Below are experts of layer 3 (counted from 0) of a mixture-of-experts language model. Rows are named router (the router's row for the expert), up (a neuron's input weights, with its number) and show model dimensions 0-127. Each number is 200 + 30 x the weight over its row's rms, rounded and kept within 0 to 999.
After each expert's rows: "gets" lists some tokens that make up at least twice as much of what it gets as of all text; "comes after" lists some tokens at least twice as common just before its tokens as in all text. This comes from a sample of Wikipedia text that the model never trained on. Tokens count by the router's weight.

# expert 46
router,209,197,200,172,150,165,215,214,194,230,266,183,190,208,184,208,208,211,217,223,192,277,209,202,229,179,145,232,222,176,202,213,164,157,151,184,223,170,204,206,201,236,217,211,219,252,209,229,179,199,217,141,191,271,202,196,241,279,249,194,192,183,186,177,184,252,215,211,184,187,188,174,220,173,190,207,196,214,242,254,178,262,125,180,206,177,239,223,186,203,175,173,151,230,191,177,165,206,178,150,226,203,208,198,216,218,196,176,240,179,143,130,208,205,188,215,165,203,180,219,200,221,135,147,226,180,147,207
up0,162,179,211,246,143,196,226,191,197,203,187,206,172,232,300,190,200,218,154,209,189,211,213,238,218,209,162,193,151,209,201,146,199,187,160,179,206,165,167,167,226,183,179,232,214,219,204,222,250,213,159,230,204,199,229,164,161,181,185,170,209,224,189,178,260,192,209,155,154,135,199,232,175,180,187,207,215,201,188,250,189,237,151,238,187,197,183,206,202,224,171,222,197,214,219,174,238,169,212,215,188,197,222,224,198,216,174,184,226,193,207,153,207,240,129,181,178,203,221,223,216,181,206,211,214,229,146,214
gets: "g", "ti", "ir", "et", "te", "ast"
comes after: " p", " st", " Cha", " cl", " ch", " o"

# expert 8
router,216,197,231,166,208,208,179,218,254,236,204,201,201,168,255,195,269,211,211,203,175,216,200,215,171,106,229,203,165,204,179,220,144,200,170,203,106,168,190,158,190,203,214,206,209,248,181,203,168,161,192,206,134,230,183,202,194,238,230,188,174,186,207,200,306,249,135,211,238,155,247,180,242,234,173,224,216,210,196,214,160,173,195,212,215,182,210,221,186,232,199,174,146,228,195,172,259,199,279,209,158,197,224,178,200,199,209,211,178,213,235,181,224,171,203,173,210,169,231,199,156,214,187,159,218,214,194,143
up0,179,181,151,222,237,185,249,239,224,204,209,219,235,159,163,212,179,226,167,196,257,207,216,202,221,200,198,211,201,248,196,221,192,214,211,198,175,189,253,243,186,230,165,198,210,187,231,159,178,217,200,193,166,170,142,198,203,193,215,212,202,136,159,235,186,241,180,206,187,216,232,192,214,186,171,230,235,233,191,187,194,262,166,215,189,176,204,259,272,187,190,206,222,177,247,181,162,253,204,163,195,162,222,176,218,185,142,197,217,227,194,263,224,180,224,240,173,228,226,194,192,189,160,195,188,208,252,185
gets: " family", " work", " life", " father", " career", " wife"
comes after: " his", " a", " her", "s", " their", " its"

# expert 81
router,182,190,216,188,176,195,218,191,251,202,183,226,225,205,195,169,213,198,204,183,199,195,294,212,140,188,164,200,170,176,183,219,226,232,165,191,227,182,177,199,204,169,204,234,214,224,213,237,151,207,196,170,177,209,247,177,175,222,270,202,181,237,189,134,222,214,168,174,161,212,227,225,185,199,174,197,231,139,194,163,231,187,236,210,185,239,183,221,220,225,205,204,197,200,169,181,211,171,172,216,241,209,185,212,252,220,134,186,166,198,184,220,220,176,181,209,192,206,204,210,180,199,134,164,175,210,181,151
up0,184,232,210,143,184,213,222,232,212,238,211,199,185,189,184,180,233,218,209,223,195,247,263,176,190,267,236,163,190,181,244,218,218,171,163,197,191,178,208,193,208,193,207,189,206,186,188,270,169,188,214,220,227,193,199,199,251,186,204,234,162,186,168,204,190,188,194,212,179,220,222,204,187,243,175,235,181,218,222,230,202,168,188,123,226,219,186,201,234,179,230,197,146,193,200,187,205,207,228,209,260,189,195,167,196,150,193,236,173,220,232,199,190,225,209,188,210,167,184,210,219,193,226,220,197,236,111,235
gets: "-", "born", "age", "f", "so", "pen"
comes after: " (", "-", " \"", "/", " un", "—"

# expert 116
router,163,210,226,216,187,213,190,200,227,210,180,211,226,196,162,198,180,230,216,151,189,234,236,175,202,166,229,213,211,171,136,185,215,197,153,186,242,206,193,199,206,199,199,249,190,219,221,207,144,232,186,198,166,140,218,168,176,189,167,208,179,229,216,193,215,250,193,224,193,226,123,203,174,202,186,228,206,184,191,218,232,166,191,236,219,159,172,225,236,205,220,250,186,256,208,160,228,222,235,133,192,193,130,204,214,192,187,258,183,212,178,205,212,189,244,185,229,199,233,182,215,222,225,120,214,205,213,180
up0,191,229,175,219,217,190,188,215,218,206,171,213,209,202,176,157,218,221,198,168,188,203,175,129,207,224,193,227,220,190,149,198,171,228,223,172,225,200,175,259,165,194,231,217,202,190,195,259,184,231,201,207,209,183,209,157,206,170,198,245,205,237,237,151,181,193,197,203,259,162,212,190,188,164,137,215,241,235,155,184,178,168,219,184,194,214,173,211,225,191,156,178,122,205,234,220,215,202,222,165,198,211,186,153,161,216,164,214,186,209,201,266,220,196,220,168,201,195,182,240,190,193,157,266,176,161,161,157
gets: " be", " have", " play", " take", " make", " form"
comes after: " to", " would", " not", " can", " and", " who"

# expert 113
router,155,166,254,218,196,196,185,196,203,197,194,225,200,209,203,232,234,179,145,160,205,193,188,218,180,188,182,228,203,171,183,191,167,182,153,191,238,165,150,211,253,236,224,200,172,200,182,212,197,177,231,135,221,212,220,187,250,230,210,242,164,208,198,151,236,219,194,211,179,210,239,221,180,210,193,185,150,199,239,205,211,222,182,267,215,227,198,206,213,179,241,180,164,169,188,196,280,238,216,239,191,203,191,211,239,206,209,199,130,217,204,192,216,220,178,207,235,203,227,275,197,156,168,200,169,233,199,147
up0,256,213,246,164,197,222,205,191,162,185,186,235,157,170,223,169,262,204,196,224,232,189,203,170,213,180,221,176,190,168,222,224,213,222,186,171,180,148,207,204,145,221,211,235,183,235,251,177,159,203,177,163,239,215,206,169,235,210,181,189,176,204,194,180,187,243,212,177,236,190,197,264,239,232,172,164,111,197,210,140,191,199,196,205,199,190,183,148,198,160,277,165,169,173,203,195,223,229,195,160,222,231,146,238,198,167,238,164,197,243,170,201,265,196,143,230,183,240,179,196,221,233,221,189,172,203,193,161
gets: "-", "|", "d", "up", "based", "ed"
comes after: "-", "–", "de", "f", "so", "spe"